config = dict(
    d_expert=480,
    normalize_top_k=False,
    decay_shape='linear',
)
Below are experts of layer 5 (counted from 0) of a mixture-of-experts language model. Rows are named router (the router's row for the expert) and show model dimensions 0-223. Each number is 128 + 32 x the weight over its row's rms, rounded and kept within 0 to 255. Numbers have three digits each.
After each expert's rows: a language model's description of what the expert responds to; "gets" lists some tokens that make up at least twice as much of what it gets as of all text. This comes from a sample of Wikipedia text that the model never trained on. Tokens count by the router's weight.

# expert 5
router:072160113177114100086156158131128103147166161200127146155182130140090158141089115120067178179166144148094112152146126141057117135130178193153144154133167111058165157049128165074161189151117157183216149152131114170102135087157072214109155109094104144130132130094123127182111124112130067143069133187124122146128156140086163163126079122121103116096125166148102106179165160124087103068146128167139094122182168094197117130144114185124115152078141146143154081179151135087165116157071137096128114176122131138133147098173132097138082123100114095158139143109108150115116062085098158134127145127118116140087095128118112133156167132133109105081165144148142117151129148104178191145113
Description: Closing brackets, quotes. Closing parentheses, quotation marks, braces and brackets, often after numbers or titles in lists and tables, e.g. "(1612–1641).", "Goes)")".
gets: ")", "\"", "),", "}", ").", "\","

# expert 1
router:084129096111091120178169120240063095118161118117095122148134123077162148147074123112113148144134133148094129117176110169145182146102166110089119108199075145068151136058086158134152171111133134138165023128111109172151129107142076147129144131150105152165172092108177136173106084169167102120120120149097104171121132103122127125126083151142106157121126152111104156179165124129083137103172136143135155139154106099160158112156123138177126154130155118153132140142148103089127136163131090164174149119162110175130081161169059074138095124128140086198095134122132188114132068152076132126108114061035096181167080130096113122121143123086151126113190165090099096166119144150152153154177
Description: Infinitive to, prepositions. The word to (infinitive or directional), plus prepositions in, on, at, into and modals not, can, may; e.g. "stoked to announce", "in 1850".
gets: " to", " In", " in", " on", "In", " not"

# expert 6
router:049084106138147095150187122163121110120146102163126137136124084098104180135070139145065148181162156166073113128189149179072143130100100126115171137168091089061169141070059164070119198123133139108164126127100115123138109110177074159105126153125119144118152097181141103178093127120119088126093152188101111126136128164135107152102111162115073146182127207115104111135139157153098102057122141182108118103174126106182145127153082143122117151110156162120159113140132127094121111151080130124179094180143140165124170148108130100092092132101123091105160092093133157155083083105147187111150138119083138182159083170108102129166146204128135127082183165090140153190143120095147186143146
Description: Digits in tables. Digits and number pieces inside figures, mostly after commas or decimal points in statistics tables (3,0-47, 2.0-44), plus some was and of.
gets: "0", "1", "6", "3", "5", "2"

# expert 7
router:107148158154174136080137162137110148091143124151146153126115070105140131203099137085098154101109162170090131129118148156106164132124143150125144168131100172054123105126077176129148165089159177104178121127118099100157086106173048205122144195155155170097126092123148126138148151108180066145101134211164100129114134176080151101083114187158093157156092183082123134130091106155142099083165153170133115090120189072144121129086066162160124100115147148104187115131090128144113131103107137092122094154111162174130097108142146096088116148087184135110188120134104110173152084104134102111131112111060085155126102172114106125153113190151159089041149114178145135153165109115161180145129
Description: Mid-word Latinate pieces. Inner word pieces of long Latinate or scientific words after prefixes like ex, comp, such as interdisc-ip-linary, d-omin-ant, Af-ric-a.
gets: "is", "os", "im", "c", "ic", "ip"

# expert 8
router:095137101164115119148150154111145094130059154179089170107107129145114127150105080146090155143162137159111118134155116136123172132145091160155146157144172112043127119109085122164160137130125166171150130221157141164167159093167109173110152168129178186150092078188150149148084126119124081114125107157135120144142135112078094148097119071127106118159195143134149116118131142086115112062132125217116145149213164090167148132146104096124156085027121106134144125152102094091128108166125113126134159148121128130167126090120137102114085136126152107115146138188081152185129112103173159072091103099114090169159096168145099092103182140148158084000150119117133158149142079119098170111124
Description: Slavic/Germanic name pieces. Consonant-heavy pieces inside Slavic, Czech, Scandinavian and German names, such as -ov, -ev, -z, -k, as in Karlov-o, Koč-ev-je.
gets: "z", "k", "ov", "v", "m", "j"

# expert 22
router:077121103161116104098175173147103103136123144158129140149132134100113174160089153137086160176220158172070102081169112155101159127128161166112174150123162109078158124061104131147113204118135121106184101149121085118134103086179084159093175139084135119116093114146167126140115126195142097144069175179081086154143132151125112151107100168129079137181114216161165108167212141163082138084101118186147139114128156056159102100131102156134101154074139177156182111148130103123156113144077123115125142163112143192134136120141137113117093116108145112123151147080140129114120053104125176124122136094074142164120069166120119135166124157102113113087184171117182101163149122155128182141154
Description: Word after determiner. Whole words right after the, of, a or a table pipe, especially numbers and plain nouns or adjectives, such as million, original, private.
gets: " the", " 2", " a", " 3", " 1", " new"

# expert 21
router:082083085116100054135176179136097147140101091158133116143093123102125121144099105162090139135157129164141094100133120152116161077060134138137132145162133171046159116079103145137184197138118141152169139118133126186186089110190114158100130154097119145125079113136165147165134125187157085126070148158079106135109157142107133148124119125100082112178172212095168131182185157106087133105135087218168119069154143110161154137090112156121107070126157201116140148128143092110127115181110059118099115118117142116158100116099150064129131121150135108141145173098138144140090061121107140125143104089093121179142073105102098151136134096139123164076140209131175126110175103150136155164184
Description: Word-final suffix pieces. Final pieces closing words and names, like -day, -ious, -ously, -ly, -ful, as in Satur-day, Merito-rious, mer-ely, Griff-ith.
gets: "y", "a", "ay", "o", "ly", "ing"

# expert 14
router:117114118155137093183139140106101129101122168164111145183155083104118148131091130155102182153168162137055128118156134092146126118109095159173218126156130161094122114082074171093148161061127149096175123151107109131123103118185080238138187081127138141101130115132112129180078107121173075133112108121121105148122164142099078140116071135110082151143125141138180127121173100160126097101091153156095143081114149084138140143163072143162124171075123168104160120114117114134157085111131154136103122201115131137140104178141146153110094088091149109151121099110154187111166110102063133131092156108038142114120082135131104083117169154131070109078214128124173146153122116121174216123135
Description: Lowercase initial letters. Single lowercase consonants or short pieces opening an ordinary word, often after a, the or a hyphen, as in f-riar, p-unk, b-atting.
gets: " f", " b", " p", " m", "p", " d"

# expert 17
router:108089086164127108155163141163142092127157165170134167154136176085126153141104183126141123125136122130104119152185131160132175095107103159148119114148097094094141116115082150111131189115077156095191167162109136106205106070157080135104146076111102148137134059165167077179115101176109092101097154119121123184113129112114132143132130120151079148116121224146114136148160164142078105094112140178103111093198136052166094082112136169136137114036177184112155077154150089122159117137063096108143128136122156180125112142138177094078113137086122104166138126116133168153126078157118164151118091118126085133170058134107101073150110150071087140081176173085161088157128133141123152128164
Description: Table cell separators. Pipe characters starting rows and separating cells in markdown tables, plus header divider lines like |---|---|, in results and discography tables.
gets: "|", "-", "|---|---|---|---|---|---|", "|---|---|---|---|---|", "|---|---|---|---|", "==="

# expert 16
router:115119082124125122104136158152129113111127139207121128159146097101132172168102088152083167169158142158078106106151130161120147086099139190124152122132148111060145141106088139151199163129118153119191104197085110170163082121194100171104160127122118142119094107123178190186119103153137081161102169149101095145122152122122143156108130152084096129096133190155155099142143130131078101067157134172132133112149149088181094110137079162137065153071138166171172148147157088081176070158106135134103167199134157171094060185125119054128077096106164105152132174131103143134136068118099150140099132105098151133129083148086119126150148149142081121085160158128145125157182169141181179135163
Description: Punctuation and linking verbs. Commas, open parentheses, table pipes and line breaks ending list items, plus verbs like was, is, stated, announced.
gets: ",", " (", " |", "\n", " was", " is"